Weights of a small mixture-of-experts language model, trained from scratch on English Wikipedia: a shared expert of 64 neurons.
Below are experts of layer 9 (counted from 0) of a mixture-of-experts language model. Rows are named router (the router's row for the expert), gate (a neuron's input weights, with its number), up (a neuron's input weights, with its number), down (a neuron's output weights, with its number) and show model dimensions 0-255. Each number is 128 + 32 x the weight over its row's rms, rounded and kept within 0 to 255.
Before each expert's rows: "raises" lists some tokens whose logits its average output raises strongly, later layers aside; "mostly gets" lists some tokens that are sent to it at least half of the time. This comes from a sample of Wikipedia text that the model never trained on.

# expert 4
raises: " and", " in", "\n", " or"
mostly gets: " part", " out", " known", " him", " time", " work"
router [143 136 128  92 127 132 107  91 103 126 111 154 167 152  88  84 149 159 101  94 173  97 157 118 111 156  98  81 137 122 102 156  67 140  90 110 176 103 141  93 139 134 114  67 119 135 104  81  40 125  96 163 141 142 139 167 117  95 147 131  82 142 138 148 109 159 105  66 124  95 150 108 112  46 104 115 148 101 134 111 144 103 109  99 104  82 106 246 123 116  86 125 133 109  95 154 136 130 154 198 105 128  92 153 124 106 161 131 166  95 141 109 124 158 173 158 153  98 167 129 164 116 160 125  65  95  99 157 133 137 130 128 122 152 120 117 124 134  71 143 118  78 210 109 128 166 172 168 145 111 119 120 117 178  97 108 161 169 101 128 168 172 134  66  99  67 140 106 127 184 131 126 126 140 147 130 117 139  65 119 110 151  61 196 110 152 154 135 137 138 175 151 154 108  85  86 134 166 153 132 141 129 132 133 129 117 139 135 117  94 105 132 128 122 104  64 138 207  84  46  84 117 196 145 160 152 100 100  48  80 187 118 107 152  95 116 145  71 103 106 161 141 142 119 116 134 110  49 127 156 174 125 115 172 167 150]
gate0 [109 169 108 125 125 136 160 110  83 115 154 118 136  86 143  84  77  52 122 128 145 130  93  98 143  88 178 157 141 125 149 133 165 194 117 101 137 103  82 149  92 127 103 186 134  52 147 139 136 102 121 143  98 176 156  67 119 145 160 134 110 121 157 121 133 109  64 128 127  81  82  74 172 139 121 141 182 115 136 115 143  91 108 123 157 141 143  94 126 115 182 142  92 115 128 131  65  61 165 128 162 164  98 134  93 122 133 149 143 128 132 200 174 153 121 124 119 172 161 107 168 103 177 185 109 158 157 174  62 125 168 148 153 103  56  97 159 139 152 129 113 125 146  89 172 124 146  65 112 151 132 120 134 113 149 169  76 169 143 181  97 141 107  83 142 153 134 195 135 138 145 190 177 142 157 102 108 131 163 139 100 117 144  78 103 182 130 124 137  90 129 100 181 141 169 134  94 103 102 126 135 100 144 134 147 149 139 164 132 145 204 109 164 137 131 121 161 175 237 117 163 101  82 131 190 168 181  56 175 155 143 148 180 135 144 117 139 161 123  90 161 155  84 135 191 136 107 118 159 103 153  94 154 133 131 111]
up0 [101 200 104 104 125  78  89 141 128 148  94 134 148 143 113 105 145  73 150 163 119  65 154  78 160 155 145  73 154  96  94 120 132 151 122  83 124 130  93  90  91 159  97 197 109 111 166 134 108  82 134 155 164 167 120 165 143 152 133 135 118 142 126 117 103  95  63 171  88 130 122 159 192 157 112 145 177  85 120 110 133 108 151 173 135 101 119 129 143 144 139 130 143 184  74 163  99 126 148 122 188 174 124 143  83 170 174 196 164 126 137 144 115 137 122  83 115 111 146 145 159  90 104 203 110 170 118 129  74 103 110 153 155 113  78  93 150 125 172  78 131 118  81 126 154 145 148  49 147 112  76 107 154 127 149 155 137 188  84 246 104 131  96 135 128 145 122 145 103 181 163 172 150 172 124 132  76 121 147  98  99 124 110 112  98 139 116 129 126 120 121 138 118 151 166 108 146 103  77 124  80 115 149 170 133  90 159 177  96  96 130  88 181 120 125 141 177 134 225 111 160 156 142 133 177 213 133  75  80 117 113  97 162 143 111 136 202 150 129 144 146 145  92 149 178 139  84 106 133 126 116 125 140 122 172 115]
down0 [156  83 112 200 115 126 167  97 124 139 120 159 127  41  75 108 161 134 137  95 128 126 136 114 103 137 138 153 150 118 153 101 124  85  67 178 115  88 148 114 160 163 108 111 159 113  96 144 123 143 112 142 108 115 130  90 114 161 162 170 163 111 150  57 105 109  65 160 113 156 160 128  60 178 123 142 128 119 172 159 145 163 144  76  92 153 133 107 122 113 162 137 145  76 138 136 123 117 126 124 104 113 134 135  90 114  93 117 172 110  99 178 132 102 193 121 164 145 109 128 165 162 115 177 128 182 126  97  93 165 124 155 125 117 100  58  90  79  99 166 130 143 127 167 100 183 200  64 174 134 166 118 131 168 158 167 163 102 152 145 184 157 111  54 146 130 162 162 207 140 109 138 176 163 111  83  84  78  95  72 100 177 145 113  89 109 150 146 117 124 106 129 165 135 125 112 152 152 125 159 125 107 117 116 121  90 161  87 170 132 180  58  90 122 134 126  83 148 118  95 155 117 169 129 131 149 143  76 107 140  77  66 156  83 155  92 148 192 100  73 133 121  92 134 106 149 195 104 108 119 128 143 166 163 166  54]

# expert 0
raises: "-", " and", "\n", " 4"
mostly gets: "\n", "==", " December", " November", " September", " July"
router [ 93 127 133 130 162 113 152 132 183 122 144 110 150  70 165  98 171 151 145 124 129 159  59 147 184 133 192 105 176 112 143 105  72 150 149 161 169 106 110 157 150 115 123 152  99 173 119  91 142 144 214 117 119 176 140  49 126 122 117  97 155 148 120 140 156  93 100 165 137 153 117  92 154 122  56 168 198 143  92 157  76 160 143 159 155 126 163 123  99 109 116 118  87 147 118 137 164 146  53  97 159 126 117  78 122 147 142 110 149 192 137 104 104 131 141 116  44 181 105 157 131 125 114 112 140 124 171 112  94  69 170 143 116 127 108  94 181 106 174  97 128 147 106 142 153 181  50 101 107 139 128 156 170 171 150 151 112  78 143 152 102  96 121 153 200 138 125 147 137 103 115 202 158 143 129 121 124  70 114 177 144 143 151  66 117 130 120 119 104 105 145 109 124 169 104 167 131 185  98 163 124 132  85 121 162 132 157 118 163 194 145 101 172 124  73 164 122 158 141 103  95  96 165 154 169  91 101  68 103 132 109  63 124  97 113 188 114 159 148 108  97  66 120 143 141 104 202 133 143 103  84 136 145 103 164 145]
gate3 [117 119 125 161 112 132 144 136 251  94 113 117 117 138 100 213  99 163 147 122 165 179  93 142 163  97 156 148 111 110 102 196  96 133 175 174 157 150  97 132 147 150 156 110  93  90 105 179  89 159 133 109 190 100  97 152 169 169 116 143 195 136 147 133 175 149 102 134 109 167 133 156 137 153 115 178  97 107  95 166  93 168 211 112 168 101 193 144 111  93 193 137 120 121 109 118 117 144 151  81 149 133  69  97 136  80 112 105 102 157 146  81 127  94 194 116  78 176 151 140 143  76  82 112 128 150 154 137 100 111 119 113 110 164 111 161 133 105 128  95 117 170 135 128 165 116 118 135 142  87 148 142 167 157 128 142 150 138 147 170 147 132 153 114 175 160 113 107  85  85 115 102 171 140  94  98  93 122 130 127 161 163 129  97 108 127 130 188 130 172 161 104 189 166 189 136  20 105 182 154 179 119 129 139 105 129 137 151 123  99 120 162 158  72 111 159 156 141 156 118  98 113 147 122  86 108 129 104  95  84 139 143 130 104 145 162 101 128 177 111 141  70 190 126 103 141 152  32 114 166 127 169 127 120 142 138]
up3 [153 135 123 124  88 117 172 145  75 127 150  57  46 138 112 100 119 129 136  97  80 145 111 133 125 185 156 142 114 129 177 129 107 125  61 140  94 137  85 181 122 132 133  86 125 177  67  88 118  96  92 157 139 135  83 219  78 118 118  98 150  63  99  92 104 185 136  84 117 122  74 153  89 146 119 127 122 113 148 198 110 119 157 122 223 140 139 121 177 154 126 128 125 135 174 138  82 159 182  78 153 102 144 142 112 115 179 160 100 129 125 178 150 163 127 135 141 106 129 130 168 143 177 208 118 100 135 143 139 155  87 185 102 145 142 106 107 191 173 122 151 116  89 137 169 161 128  94 168  99 111 126 149 143 148 138  97 213 138 117 145 132 107 169  85 126 124 150 109 121 150  94 157 118 162  99 122  90 109 106 159 117 128 164 137 179 154 107 140 137 115 149 129  82 103 134 128 119 112 103 171  89 204 141 161 170 161 170  94 144 103  81 125 152 131 165 167  86  95  71 125 137 121 158 160 177 169 139 134 134 138 180 174 188 121  86 110  94 136 192 144  70 153 141 115 143  83 154 169 183 137  85 126 135 120 115]
down3 [128 150 133 161  71 142 124 180 169 148 118 105 138 138 113 164 116 111 145 115 170 160  83 137 176 124 163 164 109 103  75 217 175 170 121 180 137 129 136 106 218 189 153 104 143 116 117 140 151 140 100 110 159 178 133 130  85 172  79 119 135 110 198  96  98 148 137 119 132 109  94 111  77 128 160 131 132 138  78 167  52 134 180 121 190 106 129 112 128 130 132  79 162  95 159 140 125 166 133  96  71  97 154  75 174 152 123 124 156 128 133 142 138 101 134 149  93 144 129 128 111 131 110 134 132 170 152  72  94 106 127 183  87  93 102 146 127  76 123 156 111  61 180 183 114 134 147 161 128 155 161 131 144 120 143 111 119  94 127 141 124  98  99 122 148 127  82 119 111 144 180 175 126 171 108 125 237 165 146 234 115 102 126 155  88 120 180 128 154  95 110 136  99 147  68 185  61 201 140 132 110 144 107 110 102 139 172 124 120 129 131  98 139  75  88 130 153  93 169  74 118 119 124 103  96 114 145  93 146 169 157  97  98  98 149 164 175  82 134 124 143 134 174 114 139  96 116 100 133 158  75 110 127  74  92 153]

# expert 10
raises: "\n", " In", " The", " However,", " This", " While"
mostly gets: ".", "s.", ").", " ==", "a.", "es."
router [149 126 123 170 139 123 142 130 111 154 122  95 130  97 157 154 125 101 113 156  82  76  67 158  76 165 180 129 105 153  88  91 132  47 134 132  78 157 132 103 126  80 144 128 125 133 157 147 118  73 181  31 151 136 128  75  96 107 108 159 131 119 108  72 115 170 139 136 123 138  96  17  78 106  93 136  96 116 102 165 170 117 163 157 181 122 159 100 149 155 129 141  68 146 195  65 123  87  92  98 159 105 131 141 117 141 135  98 131 163  86 104 136 121 152 127 106 136 172 141 106 104 155 145 102  40 187 121 100 128  66 174 106  75 155 130  80  58 170 123 136 132 153 124  78 109 100 183 122 122 133 155 153 100 143 162 113 115  80 117  95 193 111 143 118  87 139 121 170 122 107 163 105  83 115 123 124  96  78 157 130 153 164 113 125 106 108 193 119 161 115 113 140 127 185 124  98 139 107 119 143 108 120 154 121 109  60 132 190 107 101 140 154 170 131 187 153  86 106 149 140 156 117 165 113 169 120 138 142 138  83 152 100 122 180 157 124 102 144 128 112 106 183 127 185 141  83 157 174 112 155 182 136  74  86 141]
gate3 [107 135 245  88 140 176 139  94 138 183 154  78  94 104 131 129 114 104 120 121 101 136  94 142 158 179 113  77 106 182  92  89 139 146 119  70 127 120 135 151  70 123 110 191 106 135 135 160 162 125 122 142 101  60  59 124 130 116 120 119  98  99 109 105 145 160 119 205 173 117 127 111 122 133  99 127  74 104 134  55 164 136 126 184 102 116 111 128 142 126 122 110 140 142 165 111 112 116 145 148 133 151 127 156  57 153 109 116 145 148 149 122  98 148 149 172 109  86 122 133 105 132 102 110 156 109 106 144  80  88 140 121  78 112 118 126 106 165 100 102 109 157 123 124 144 127 173 215  88 115 110 185 119 132 135 171 118  99 104 100  87 198 123 157 142 173 232 154 116 104 139 156 126  97 132 116 105 133 100 149  66 158 132 127 140  98 122 130 156  44  92 129 145 112 119 132  68  76 103 143 128  89 105 136  83  97 121 119  98 127 109 129 129 149 138 161 169 141 159 143 145 168 171 132 101  67 151  98  91 128  28 105 211 120  89 131 117 191 114 169 164 102 183 113 146 108 147 153 125 194  94 159 135 128 178  98]
up3 [154 149 134 146 148 154  88 144 151 181 107 179 113 132 189 124 171  97 162  80 141 163 186 135 149 153 129  87  98  80 164 138 181 119 126 120  84 132 124 197 128 176 170 132 147 141 150  72  95 128 117  95  91 134 204 162  98 110 130 153 124 131  54 132 145  97 112  99 178 184 122 163 142 147 132 184 107 153 184 131 138 126 177 103 112 161 124 166 136 150  92  84 136 108  72 107  86 161 133 156 111 136  95  94 145  83 175 101 202 105  76 151 158 132  84  66 111 101 100 193 106 102 125  66 185 139 157 101 127 149  83 136 115 153 147 116 145 150 101 121 130 123 106 150 103  95 206 154  50 169  73 138 140 170 146  92 149 129 118 183 136 160 109 153 111 107 130 148 112 138 117 140 104 165 127  90 133 121 181 136 108 157 109  46  92 110 160 125 149 118  74 112 146 114 176  69  85  61 141 160 144 201 113  98 163  94 114 105  92  71 158 104 138 138 102 127 158 128  89 178 157 153  77 152 118 102 100 134 154 131 116 144 117 105 159  73  80 112 130 112 163 114 130 108 130 131 128 140 121 127 102 185 183 159 103 151]
down3 [ 73 113 110 108  21 133 150 131 131 109 126 185 100  94 125 121 148 119 109 132 148 120 111 114 113 121 144 173 138 102 220 125 155 135 151 162 152 112 156 159 139 184 178 149 111  91  95  86 172  90 133 127 111 131 120 195 116 114 122 129  99 152 134 126 134 152 195 133 160 136 108 115 132  80 131 136 143 130  98 115  83 184  52  86 126 167 146 145 153  98 155 123 165 144  98 146  89  58  80 188 101 117 130 152 144 127 139  87 133 102 148 173 125 115 169 160  77 125 140 143 214 191 101 122 144  55 122 114 132 126 182 158 128  81 141 130 135  86 184 105 166 117 105 134 130  62  96 125 151 131 110 166 116 140 178  85 134 124 141 115 119  83 127 109 104 106 138 124 137  76 123 126 158 161 165 151  33 104 147 114 120 126 109  69 145 109 119 160 117 166 124 104 110 131 121 163  90 130 124 116  91 205 181 132 160 103  96  93 122 144 129 119 114  81  81 115 115 149 101 140 126 140  40  52 144 122 105  78 159 156 101 131 115 168 192 155 113 153 177 119 214 167 127 117 114  86 161 119 131 156 144  83 168 150  98  86]

# expert 3
raises: "-", "\n", " and"
mostly gets: "\n", " ==", "\n ", "==", ").", " ==="
router [142 151 131 118 186 138 161 176 124 119  71 131 170  75 202  86 111 171 146 154  74 144  22 155 131 157 163 116 142 108 139  60 117  91 130 134 120 118 146  65  90 138 140 120 116 190 131 130 183  93 239  70 147 106 120 101 209 124 125  70 128 166 154  88 114 127 130 165 109 143 136 104 120 125  65 161 122 147  92 150 114 191 188 138 120 119 186 143 118 118 179 159  96 132 181  82 138 121 108 160 160 104 140 164 108 128 153  99 127 202 104 102 135 160 115 161  15 163 142 121 173  84 147 135 166 112 136 121 150 167 132 111 119 148 132 158 138  92 154 111 168 106  93  95 134 152  73  98 114 140 119 127 146 163 144 141  97 102  96 148 115 102 100 123 198 137 130 120 168 103  96 150 111 136  89 113 136  82  50 149 137 173 154  64 139 136 118 176 140 143 135 149 166 130 146 146 147 178  97 162 157 122 117 141 138 122 125 128 152 158 153 186 152 147  94 140 108 120 147 128 107  91 131  92  99 121 111 141  95 118  93  98  90 149 115 165 151 118 111 126 123 138 145 120 157 113 103 118 104 132 127 223 109  87 133  67]
gate3 [130 108  99 117 129 137 126 139 104 104 153 139 140 114 143 156 121 212 110 121 134 123 166 109 186  95 110 116 103 117 112  96 136 100 169 139 114 124 115 160 104 168 126 113 112 141  82 177  80 177 124 195 161  81 151  74 142  78 117 186 133 157 178 139 155 110  98  81 145 140 134 164 118 174 140 165 150 105 112 162  87 118 153 123 194 107  94 126  82 142 181 115 109 143 139 122 138 115 115  75 126 175 181  88 174 125 114 164  73 154 126 165 157 148  98 164 152 150 156  94 150  85 112 132 166 127 161 113 133 114 143 194 160 135 148 136 127  74 159 166 156 128 108  67 167 149 105 150  92  60 137 156  57 206 125 107  92 135  39 122 149  98 151  99 103 112 141 114  94  89 132 121 149 151  69 156  84  94  96 118 128 117 140 128 104 104 152  99  87 118 161 175 146 155 199  58 125  82 106 162  82 153 147 151 202 156 126 157 161 124 135 164 121 175 114 107 145 151 105 165  86  80 157  58 141  64 155 117 171 110  63 146  90 138 113  94 142  67 116 117 104  89 132 187  90 108 142 100 124 117 110 108 134 153 136  67]
up3 [135  97 130 147 126  70  90 148 143  72 117  17  91 138 123  54 179 130  66 167 152  83  91 108 113 102  79 140  94 142 140  73  71 177  64 142 144 149 135 170  97 115 153 165 153 139 155  94 193 137  83 158  75 161 135 150 106 133 125 127 110  64 107  89 115 117 203 124 106 105 133 150  83  87 140  88 100  21 138 150  94 101  90 123 143  67 114 117  95 142  89 154 112 157 153 123 138 118 145 143 149 148  76 147 145 149 114 103 118  92  74 116 127  94 122 105 162 183  92 133 156 120 142 138 113 140 144 169 134 140 101 169 114 159 168 111 105 117  92 157 167 171 103  86 100 125 151 128 154  97 171 129 152  77 123 125 126 162 189 154 109  79 105  54  98  89 140 155 160 124 147 115  99 124 119  44  97 163 123 131 153 131 129 124 127 150 144 121 139  92 101 130 111 150 118 108 134 126 138 127  85 140 109 148 143 102  72 102  79 133 141 117 141 153 115  66 147 122 133 174 119 147 157 189 140 138 107 124 110 149 122 114 162 123 136  62 155 189 144 163  50 163  93 210 170 146 102 105 165 145 119 114 110 143 137 182]
down3 [190 140 159  90 140 109  87 142 101 127 133 132 195 126 160 164  78  95 111 134 128 155 156 151 151 152 142 173 129 145 108 104 178  90 113 183 109  67 122 171 178 185 159 103  76 113 156 120 119 161 155 112 143 123  97 180 124  85 111 166  65 108  49 106 101 152 142 181  96 163  82 128 153  88  85  89 141 153 175 132  88 157 121  84 141 138  87 119 200 143 165 144 149 147 193 150 149 113  61 130 102  94 161  82 101 184 106  85  76 149 140 161 156 116 179 154 110 132 130 144 117 133 151 134 127 189 113 163 125 136 111  76 147 137 119 108 122  84 135 100 114  94 138 124 115 189  61 149 140 151 117 109 110  72  83 174 131 122 109 123 106 157 103 130 155 120 161 130 100 106 138 107  97 172  88 102 141 123  95 153 128 140 250 108 141 127 192 129 141 149  73 148 130 128 114 150  48 129 186  71 121 121  87 109 143 136 179 207 165 144 160 137 124 125 119 155 125 165 151  95 142 128 106 138 113  84 141 159  88 155 154 141 106 153 137 122 130 144 145 120 150 175 121 158 162 146 136  94 162 170  54 119 117 122  74  98]

# expert 11
raises: " the", " a", " an", " his", " one"
mostly gets: " in", " to", " on", " is", " of", " from"
router [166  36 138  94 105 153 142 148 191 129 167 141 117 135 136 177 163 126 143 149 133 101 108 115 184 114  98 128 163 111  69  92 107 166  75 123 170 157 137 140  84 134 176  97 152 112 116 119 162 133  61 157 115 176 137 109 134 103 135 192  70 166  89 155 139 124 123 150 200  68 145  95 136 135 172 106  83 173 121 103 141  75  25 139  77 134 128 119 115 129  80 154 137 143 141 180  96 134 137  82 134  90 148  93 148 109 146 160 130 114 176  88  90  96 123  73 107  90 102 130  89 162  82 101  90  84 122  89 117  89 146  95  65 124 121 160 140 123 159 124 122 119  90  98 112 136 142 110  89 154 185 155 125 153 102 136 123 130 122 123  84 135 109 185 127 135 137  87 105 155 124 116  69 184  90 159 155 180 111 174 168  79 113 103 106 119 130 207  93 110 129 140 100 178 104 113  81 152 140 106 119 130 161 144 143 116 116 122  83 155  97  65  40 126 189 158 133 157  76 102 125 146 138 181 129 110 176 137 113 124 115 128 164 141 164 167 136 123 155 152  95 120 120 162 140 114 193 150 168 121  81  99 134 107  64 145]
gate1 [117 123  77  92 103  89 140 120 159 146 173 156 147 171 165 119  96 108 104  95 135 135 161 113  94 148 139 119 120 136 154  91 129 176 125 181  76 155 140 117 100  75 121  94 139 111 137 135 137 144 151 152 121 119 117  79 106 123 134 118 151 110 106 177 151 139  34 104 142 179 161  90 126  59 122 144 111 177 114  82  97 110 100 131 151  97 115  95 153 112 123 141  71 126  60 185 166 166 118  83 102 110 149 128 130 124 179 156 135  97 122 118  76  26 126 123 180 130 108 126 128 155  96 175 191 147 126 162  82 117 160 100 139 113 151  85 104 100 119  94  94 136 135 137 130 118  61 137 150 164 168 145 131 123 145 153 156 150 174 114 138 157 120 165 232 156  99 158  71  76 105  75 106 197 139 112 156 149 169  87 110 152  89 156 121 148 154  99 130 164 135 108  99  90 148 129 162 119 125  67 115 169 149 149 170  70  61 118  55 133  80 140 153 127 120 113 123 187  64 113 145 179  83 128 118 117  80  95 145  91 146 189 127  68  93 134  90 105 160 110 168 134 142 107  95 125 136  96  98 125 174 115 180 146  82 107]
up1 [ 82 105 170 170 146 116 117 119 129 169  93 158 119 119 133 123  95 157 131 119 140 115  89  92 120 190 176 123 126 133 107 140 121 133  68  95  91 103 158  59 130 114 124  91 114 164 126 129 194 112  39 172 156  85 109 111 140  80  74 108 105 145  68 144  92 122 165 113 130  99 169 114 159 139 101 169 118 143 146 123 174 152 102 104 124 169  88 113  73 109 101 209 132  60 107 112 154 168  67 119 129 103  83 183 124 157 112 118 154 163  86 162 133 145  65 126 122 156  95 152  94 141  68  89 165 150  88 113  95 167 104 147 102 149 218 118 117  98  81 136 150 120  89 132 133  96 189 119  92 139  72 126  37  81 192 110 140 188  94 148 139 158 138  87  97 107 113 124 117 162  57 183 144 109 162  87 128 137 113  94 126 100  76 144 156  99 146 110 174 146  53  82 119 121 132 162 132 135 140 142 112 182 127 114 167  99 132  77 147 116 194 102 145 138 145  96 106 150 159 121 106 178 105  85 132 149 103 143 122 142  93 130 146  98  70 164 131 148 136  96 110 101 126 113 150 131 171 135 132 156 112 193 117 140 108 142]
down1 [158 133 110 112 134 128 137 140 137 143  89 134 181 100 122  39 153 129 113 143  96 120 182 197 143 145 124  98  56 119 161  91 178 154 129 136 124 119 132 100  87 117 110 116 101 117 179  72 102 103 117 105  81 138 118  63 171 146 136 174  77 120  99  77 153 122 133 205  83 134  88 123 147 108 115 126 160 181 134 145 161 124  89  90 120 127 129 129 147 132 157 169 142  55 166 127  90 141 179 227 151 183 130 171 151 102 135 127  94  66  41 145 144 177 104 122 160 103 137 141 109  98 121 160 192 127 126 127 134 133  80 108 116 150 164 122 141 129 143 176 171 134 122 166  85 142 134 119 129 143  91 174  95 172 161 146 124 169  88  73 113 174  80  89 108  85 110 169 146 180  59 123 152  72 139 132  30 182 153 112 149 126 137 146 112 136  99 136 143 113 165 182 155 106 108 175 130 139 142 116 137  84 160 127 132 197 119 120 117 124  87 122  56 113 133 120 104 128 141  93  68 123 145 112 118  90 184 127 143 185 164 141  82 155  87 144 151  82 148 145 115 157  85 102 125 141 104 139  89 144 136 107 114 124 114 105]

# expert 7
raises: "ed", "is", "in", "ars", "id", "inc"
mostly gets: "p", "ec", "ig", "ert", "et", "c"
router [172 163 107 112 119 183  76  99 109 120 103 141 122 141 111  79 140 148 101 111 148 121 216 145 105 128 177 146 144 139 157 214 159 107 157 158 138  74 116 116 142 172 109 110  68 103 101 157  71 131  83 117 163  57 127 144 116 155 163 109 121  99 205 159 142 157 180  89  71  68 157 137  58  80 171 130 142  72 175 171 149  93 158  58  94 126  58 130 129 164 149  87 186 125 116 135  93 158 178 143 139 150 101 155 145 132 133 136 138 105  81 173 190 156 100 172 179 124 118  89 111 123 198 143 138 134 179 137 183 154 156 146 168 113  95 137  96 124  89 172 113  87 170 127 180 124 152 173 128  98 117 124  75 112  95  93 134 138 137  98 145 149 147 124  70 109 170 181 121 101 191 120  99 116 172 122 107 130 179 120  95 125 149 165 134 141 112  93 166 123 163 113 117 116 121 124 115 111 164 142 116 172 147  73  99 105 164 153  86 110 128 172 127  92 119 101 190  91 153 151 124 123  92 139 105 160 107 122 135 134 190 143 121 132 149  97 135  86 124 156 142 100 136  61 153 139  61 120 105 160  96 125 125 146 124 151]
gate0 [201 103 160 115 115 176 185 147 178 125 187 124 114 135 125 180  58 132 125 106 158 123 109 109  82 126 137 128 162 140 173 156  49 172 150  81 115 118 124 115  95 124 130 114 116 132  98 164  49  72 152  92 108 121 129 129 181 107 156  90 105 128 169 162 110 141  61 139 170 162 143 183  64 121 106 101  78 132 111 146  87 112 147  91 135 118  81 109 155 151 116  68 128 170  81 158 152 102 111 129  96 127 101 145 118 106 131 125  92 177 100 110 132 107 163 119 125 128 140 149  98 153 153 147 173 141 143 160 123 185 185 128 146 122 173 117 107 140  76 108 107 180 143  77 128 168  81 140  92  96 152 135 127 120 168 139  96 118 170 145 154  78  99 124 142 144 166 155  85  98 148 129 153 118  86 137 116  94 132 162  54  63 134 194  88 115 127 131 145 217  65  82  78 144 117 155 105  70 144 174 173 115 125  93 135 121 138 134 118  87 146 144 151 163 118 158 150 130 166  63 140 117 124 144 165  63 120 145 115  71  47 137 123 162 129 156 171 115 177 112 150 137 122  99 109 173 112 173 111 127 143 167 175 160  75 132]
up0 [146 110 124 157 123 127 135 127  70 125 133 148 102  80 146 154 128 148 136 147 125 151 121 103 124 109  77 126 178 141 110 122 204 115  98 136 166 121  87 163 159 157 111 155 147 145 143 106 170 148 113  92 171 151 104 168 149 168  84 131 141 134 165 156 187 142 131 129 129 137 187 156 153 156  67 109  97 109 113  70 110 103 150 122 131 157 149 113 197 105 125 133  61 129 141 202 116 158 185 193 139 127 151 176 159 121 131  77 107 154 114 143 107 162  42 190 169 169  70 110 141 102 105  93  92 112 122 126  99  25 136 112 149 141 158 108  82 199 154 164 164  64  79 134 158 100  97 154 125 135 125  79  93 114  99 131 117 186 154 170 106 142 138 116 161 107 108 128  82  98 144 147 124 134 115 123 120 164 135 101 175 122  89 130 147 160 169  82 137 100 157 156 169 165  96 117  94  88 149 141  91 107  56 126 115  60 119 113  71 144 148 166 147 102  99 117  90 155 162 114 106 113 100 124 110 120  79 150 124 129 124 118 192  79 154 151 205 116 123  31 183 111 109 162 158 172 160  97 104 132 160 126 114 131 126 175]
down0 [163 105 103 144  98 148  68  97 123 113 124 101 135 107 115 153 158 135 144 178 131 105 158 136  92 127 147  70  80 173 166 152 120 157 100 151 197 110  89  87  92 131 102  83 178 122 162  93  88 159 122 100 108  61 140 148 140 144 184 132  98 158 138 152 159 105 134  78 103 111  91 118 134 116 103 132 101 129 147 124 143 123 109  85 115 141 120 110 130 133 184 175 144 160 125 140 143  51 142 130 134 142 181 105 129 132 144 106 130  95 131 178  93  83 117 141 152 124 110 162 163 173 195 108 135 159 133 117 156 129 156 170 144 131  88 104 109 150  86  66 151  77  76 129 203 108 178 146 125 152 153 188 116 158  76 147  98 146 105 145  89 114  75 141 101 108 111  79 181 151 126 139  87 132 106 127 143  52 160 134 126 108 145  94 139 169 175 120 117 145 129 165 135 126 126 144 183 145 173 134 125 144  89 135 144 142  98 158 170 159 111 143 156 179 102  97  73 112 134 123 103 187  75 147 118 143 165  81  44 141 166 161 159 205 201  74 141 147 129 111 141  90 112 159 168 152 106  56  79 166 156 173  61 178 186 125]